Experts of a small language model.
Size: vocabulary 8192, 28.6M parameters.
Experts: 160 experts in each of 6 layers, 96 SwiGLU neurons an expert, 3 picks a token, a sigmoid router.
Below are experts of layer 3 (counted from 0) of a mixture-of-experts language model. Rows are named router (the router's row for the expert), gate (a neuron's input weights, with its number), up (a neuron's input weights, with its number) and show model dimensions 0-95. Each number is 128 + 24 x the weight over its row's rms, rounded and kept within 0 to 255. Numbers have three digits each.
After each expert's rows: "comes after" lists some tokens at least twice as common just before its tokens as in all text. This comes from a sample of Wikipedia text that the model never trained on. Tokens count by the router's weight.

# expert 67
router:100123153128155132114160106125140124108174085132119105152127131118098165135144141179126185105136144138128109151157114126100132159110120129139156143140091154165090135081160118123146176105107142081104146164134121148148114096130159117160077113157086129139122161106110135148106118118105109151
gate0:175141121099104128163141140126131148120153121161181111144134109120168123130103124117112124129146113173107124126120122102116120099109111142098115121163150141112146153131100174138137137156162149072128150134104157139137177126166080151120132110182105085136117080158130128156113136176163138134
up0:207107156130150168148104164111149168142122139156098130152160142099131114109145102123159099123083123117104109120126174093127122161146144086109108078147156129096134111111097151123140116142110111136130076107097136116119118160123125159102103148113111115119154127147122113146172110143147125159
comes after: " to", " the", " a", " and", " his", " was"

# expert 36
router:179100131100190110117116148130140128105098077118123138144129115149117163126117096158093139088142139153099106161160103110151158124101100118131149128165130169137122141121112115156131118084113083133131139120103152135100123115114176163123111108118105167137129146131116114074128121104069122126
gate0:126166120118141115137107124111117130076103130088159186167148134172173110155139088103130103131140145140138107136151113138147110128114141146115169085151157118148155135162130167092154154111141153109136145128142153131092118154152095111107124153147106147118171092121157160118180115138116156137
up0:113094099146111138113149145158114131173131133186124083105097117123101151114126177157140119131094125113138157096118142119104152114142142118127093146095118146172068130097108120151094131159144137132141135156118065150151105124120143078161132112130146117145153131112126108149081120101154104124
comes after: "\n", " MF", " FW", " DF", " —", " points"

# expert 56
router:163126155120167122143162157103175154071127130127107102108146136138117161121131135156133112137154161169158086169112114173137141148092155156144154137120097131127114122097176137097131151151085097122137150135111149137158146118135159144123107122116141127093077112114107106107107119089112118161
gate0:140126122131146124120155120094134147075137140151141124147069122167158110147078098118157132076154145130115117091129122150124165126119098118117106117124127059098122119128082101150185168098131131147090127169151126087148096120109133140130127143154105102099130121124112114138149122120133154103
up0:182141106151122120166126137110088093119093155126120133132183163112145125119149137137161137158129098125133117114121140149102081129101120085106123145128107140177125118132124086121137157164155110177126108089120152158078136140141133074116127123131082160165121146130124145137114091117125093126
comes after: "\n", "3", "4", "6", "5", "7"

# expert 21
router:128106155105184136122152126113167129124111065147113139109126174154127128157134112128093101083157183125122127134127104158147151110108187144123125149181134141132140105109137131112149129146094059123125133141123148161115140089089140135164102125142109122138110114124086101117108144147123124138
gate0:116137121139176127127134144123143160150090113095110143089162099167115102131088133137119137148116145107145151156110158152099122131147138137152136143094095170092136113120166127132074141149140089136159167128176125117116140119122130094115120081141142149146097091102136146092117078159099101139
up0:136079104124134097142152175112114151105162158117172119129166106106117133184119132145067109114154135154129143103101119136116124134112087174108160157141121119127145123104125126112177157112123117079104120175159121132125149117107139160124186151152114105135144122096124141116140137088125117121
comes after: " (", " \"", "″", "\n", "°", "-"

# expert 146
router:125142143136186145153151148107186161103115118140127121113162136169113146123142144158108088134141140161125080162112122138142125126096130181129142135135102146125102126096135128134141189113106106148117181124126160125112141083121178140113126084128108124093110091125096120101123104125141148157
gate0:144155130121158124153140145126114129101135160172128134135179188090130092132136103105117151146104094125146148118158168156125106136142122141134120126104168157149084082100135135145099143121146119133158116123112155144165091121111203149135164131118114146136114088134101143114135112096158098109
up0:127129090086108108100141127148168142102100113140138091121088117141095111122142117149133112104127139111135148129113085095102141131107107127142170103155136108166165183113104131114109148155120121146157115147176108104145156164105151157107122092120145129115130177105121072139148108169108095144
comes after: "4", "3", "6", "7", "5", "2"

# expert 114
router:136113146119117118138138093135157153080118115129102140104165160163124182112141164134118120124145165120126111157130122122118156146125143181185182170153097147125115110141165124120114127142145127128103183106139137167107127092092129092143085105110152154145111137128103129118089112091113132130
gate0:114138155142147136133080111081162072149084111133137122118115157130154120076087102132137134134157133118166112111118115176142144145112134159096166156119103153126169094088126128120112106132150133124149156157131146187112135124115154117130136076167121136118125108126145167156145146123120135090
up0:071135117130159105134106157142114091190091134135141130094088173131095120118150079089149152116142128109175146117149128144108174101123134144096129167106122175134147136098119151134098138118161099090138127137104119174145118140150133097149110133156116140156121136110162144143151126135111132116
comes after: ".", "0", "5", "3", "4", "7"

# expert 122
router:149109165125147125135130137116106144145117110114090132127144135145157156112093164154150116103135157133101116165151142131172171118093112144106144162147087139150090062144160147119142156156127091153094146173098149166140140090099153143178135092141134150133118142123105094133133131137128119150
gate0:167150098118165114138160115147106159136107155138139113159097107115093124126142161162155150154099120137144096104113113120138173114107131109135139162113141102177100110102169132114140165117155133120116118117162131132123104083138141115165124138126124140105064144111082107140126118122148101058
up0:122151146151155107140139089115101171121166131136162121105130143173159154147107132091149148106092137125126128122105098170098104092115121081148104123160143135110130152120134147142130192114187128148138139098141118114116127128127100105159139113134100109113118125101155168108136172170167122156
comes after: "1", "0", " ", "8", "5", "2"

# expert 8
router:148093127084200127128115129142149124104102079125120104131145133135111167134119117148091139093147127175074095147179094123149158133101103123149159138147136150146118140112111103145159118100086068130126135126120153146111131126118169146129101120128103152125144141134121117083127109102091135120
gate0:169132125093167191144111118133111114141134160139135154122115170165122096082141119120177110122169112067099125147105169089138170123105115115127103104181129157130119133132141139153139159132104133146125138115099154157122103096134130155142117112123161175142101107153130139107109117142125143148
up0:165134093146132099132132163114138134160143103139153111144117093127110155155087160163082173107145127166160137125166110167118141139118127110141145126108145132133122129162120154123206112120114120105180154117119102125111146166103141123111106119167074138124118146130137110163157103144104158122
comes after: "\n", " well", " Thr", " FW", " DF", " place"

# expert 66
router:106071149117212129117159139116141097131092111101119115090165162142126134148130106146095128079126169130111133129128106123114193132120133145133127152126119109158134114095142118103132142155147097097138127137112134161146146090093150138161111104125117144133123134120078111094098145144130109170
gate0:076074111097169088133101141129109101113128156099130089123116150120116146169138137119151138120095121121136159141168147149096142116098140198131126126137114130121117147133154164108153122094181100131110090163097139127107126115095122138133119160158167130076141129138143101117144097140125118145
up0:158125100183089125163132145142138176104131173162153108159098162138150108121098162131118094099148139119120160131162167119144118182161115073092133112155130150128138128134129114079132160134129151156151159097131125136090109128118103138124118110087109105153126129156122137125121136115157142094
comes after: " (", "\n", " \"", "-", "===", "=="

# expert 62
router:148063184139188155134167130130128101099120109164126129130153106133109125105118117149118110110156131162127132152128104111115139134111113136141103132168148137097117114109120174104150134161150114113156138118117139171128150080102156117178114136180162136137114121123091135103151133138136069139
gate0:135136147107107079091128115168132129131151167096092124112111152112103147093085136129131114118094145117079114121180100132097124125154127136139148129139188102144118102116132095117123155139157099132142174090084089127124137126157122157118150139155132137158122143123101179162099113135113129164
up0:123141146084097123104136091109155081148153149118132142110149122088079112137160117143118124120085113130082140127113114162102136135104129133169133090140128169154086131141150139137171094098106137111156123156142136140149107119175114109160156111109079171119153115148116134137123144103082152131
comes after: " |", ";", ":", "-", ",", " the"

# expert 88
router:152074180091129136147158143160160128124135126163114124111136116138173160118153159138115159135146147177102110159125137092123134115133126141143126155129128138110141127137112106152146167124129084149149148118115138177134116085149156141141109087192136146117102141105091112086072135131134114130
gate0:126111140149151142146178103133134106140099137130072131167143139150134178147107120111170123129115118129149143169129148141155163126134140127111108154129100113109122140126165096086138119086126100069111132122095106133103108142132177139148140139130130136091114143080096103105075099155121119087
up0:133156139127107111116124155111169115183087130087131162130130150095155136140102124125127160122142102142129095181110135151161083102115157114146162113147134102131154112156127146145100175115141103130144109122135138097138124163097116163117113139165060131165144129137094130148090121151139093140
comes after: " |", ",", ":", "-", " of", "|"

# expert 98
router:167130138128186173149154144125147150097094083129120150105123156131122157119136124170150147141162178150090133126158118081118162148099135146130120170170124148160111104122148105137145158144144146127127157122148170133118135131064143113131123112135155136142136131090103129118114158081105126134
gate0:090103075119136181141118146113153129115152138125126082104129130142138139145121108143110106124165136174110100121146134120112146103119093151130152121086109161123130126132093135125148099110139160115121104113165132154119098100188128101159132134173123113090134096188102098116152081124102110116
up0:174141155096117115103128083150126138120120116181148132110083104126132125072170111133136141162066150091098152107132132142125157139158141106152098109169122121119141135122142138149114136170136154123091151109098107136159117091140117114110133133109157127136082125065149123152128142123116164125
comes after: "0", "1", "9", "2", "8", "7"

# expert 38
router:155057165124145144147124119129141134127120096144112083143128138139181146130098154151128134113143144126065107152139139111119156125130132135100119166144103140124118132106103132130155134154154097138119133106097161154144138095128172125186126074125123180110112140104088132082107107145133113151
gate0:105138122116132151132110154116120121110125104107151095104129161124197130140086137138170115125090145151068190144144155140112161108117114155103119166157095136129146123135132132112111149173103137104122151114112155157152170103126193130141109086117134123141119126141156119140147148137153104153
up0:168108126109146103120113103136113127118147126148145101102123118128088123098109136109080136083189129137136154097149093103166150109176113135119117084151105137161138119129089104154164144088125144091106141143115159129113104140128120160148163111153133164130085135091079156137140113120156132138
comes after: "-", ":", ",", " of", " the", "="

# expert 77
router:123077144107167137099128098155121142122119098124120127091172119098139156147148132158150108084147131134147101150142129117126140156119145094141160111125122177145124130085134130099144153116142133122087154150107121132111082064086127116165088117166075130137104163126111124120106146100105119132
gate0:123139123077133146149130130161114134138118148152109162170146158133102105122181138101118141140149091158140145098066069123107146142104153110154127115130129109132100134137122134160189134163125072106122134115133127112107110187136128109140100094124111130114144121139175157119152137111123104108
up0:153107116138121103146176144097155156117125109074144142119147142119162161122124116098098123133152141135194148115132139120108128158140148144116110140129119135130132101138097143122120069130097122125108068122123163140106136137105116111147166095165149116129152089134160113100161159200116142129
comes after: " to", " and", " the", " a", " not", " would"

# expert 92
router:146098144126180135147143128146146149122095099135116107094126108130135138134120145138150148134141148191124103129123109121141110135088148132110122154134141133126129095103137123083133141160113115098128195155124161103144137104081137083133119115138129166109135103100038124085144140163150118126
gate0:110167145154080134084118105107108152121117108144143113130108170116124092108119145136117113125123154163116109161178098131134098108104148154114117139098108105173130147123139124101107156164117130149166156143161164137133118088124117092129109115163128190121150090125098088127156123160166133131
up0:145079126095182120168147156153161127139127145134127141138153096125125155149148091127145155125156108079122151107078163115114153151148089105153125113127141147110113118115106110170162116088144126113083114121110091115112141170141127151125161149106113096132100169142137139120101092095104104130
comes after: ")", " |", ";", " information", "ia", "a"

# expert 109
router:165110150136122150136103124114137109129101126150105095107152157180158162101132139148152133127132142123155100142152157119150156175102189143118158131152117122200118137103152106110141122104155147106111148135117171127105124106102159136116114098143135180107121108113093091094121164135131097131
gate0:180139152128147117097118151132139141130139101150146126145124152105142155130158135134070078064131144111106137130082130100149112126118127124121096138113094097156111128203083099116139124143138114145169122130087134121102166130149147122116143118142149131091127171088107136138123115140126092096
up0:093154096175122127165151138155166124092089137138138152140103134149100112120169133155143113142126131148145163128132140159126118126135161167095076109133115158115146138095155143154147175121170111115120128107098121107150098141096134161158117134154084144157158072111148140097128131099149129147
comes after: "\n", ")", "5", " Total", "4", "6"

# expert 126
router:144116123130140176088123124152115126139119130131127090103150124126130165122094140128099137095114147176103105124152160120131167159102166132144174148135146120122124149103162107074169131122132103117134131136103145177128153130131151128122090101160126166080126101124097075120088139111092091146
gate0:111117132118129122135135127157167158098125068115140134127114119075125156093090096158089116118116088136105142118115121092136159120120198157136177140091081121142119151116118118106163102129136110109135142134153097144128166109137152140099166146116148141126110121133152087142112123097105164099
up0:128153135122119142129101116124085109109125176105112124148148131129099125154147117131128120146111171118154137137146117135157090130109077071125112117156130122159147122112105122081115170107106097132135153141111129156138119132139108117134091121165094063169160101141145126055140121141118088157
comes after: "\n", " co", " non", " mid", " semi", " two"

# expert 115
router:148124142120191157138130160118152161097098088127118132101129125141123157110128117175143143157158166134089128129187116082123149159110140158121157181163133167144117102126137122137164125134137139117110148157148163147124125131069133142123115123150151138147137113091113105124118163076115141134
gate0:122105120148111133148140123134077105072117096140090182112093116132059141141150111152100131130085153152132132162105150122150127113139116113113123118174150144104160102147146107143134108131099163142102108111097128136125154135149124133128116081142141105147091122079141108082155144115112135160
up0:117105137151095117150152139142106109126130116105095139119095153140082122136150149118103123122076113115111104154075126117164086110131084125112148128157209117120170109151159114170136110140118127133141137101120125114084141131151102153119147075138124108137149141091138129086143170132144122106
comes after: "1", "0", "2", "9", "8", "7"

# expert 59
router:156111137134136142146162133117107149117148112186119061102140139105131190134145131133141167136134123155125126152160125105151130135090157093133153144141123121132097132158136109118177148133118117104119146144111147147148160092135141125168064082159101160137123087126117134075135113125134110147
gate0:116152106140125157138147126119074168110148120149136172082150143123168146147104122117113174134132135121108139158115138126128117139120154106129145148125164139086131145123129097127123123169149101131134074140119140098114153124146141153181127160105118147084118073137076149153135135105123107193
up0:119119173095170128119123129112165131139053145094106105218148143118117102128095110134125096128153113127130111110129160154088145100133128159151110107146138142161116128124145147123140112125124133118130127137125121119143088138112097109096138129150138090207133122121126131139114109166128167136
comes after: " the", "|", "-", " The", ":", " of"

# expert 7
router:152104134064154135102124140084138154113105121145109120093169149181127142108127125164107114111157139126127117170141107124115107126089142102151156127148097139117142106107105108090130155134119136092088144114071151181117107099112142111147080097137118139109099105081104122118124122134133118149
gate0:093114150139122141105124134103105107130142124100096127093140161155130171115166105142140117134141145157160131097139125095122119101132176151126154116179155172135131108111122106129100138146174104111080149093105154120119083133131109107131113084150116072148117109155091119115163147127177138124
up0:098157099196158102138143110150122117110113137145080139134146169137145150168126156138118156115120137116181133106134127210112126134149107139129101143145150126120115144107108127118101114152147086144113109106141117124085154121121095123121131148116115094142130123157126099116174170125103164083
comes after: " the", " |", "-", "|", " in", ":"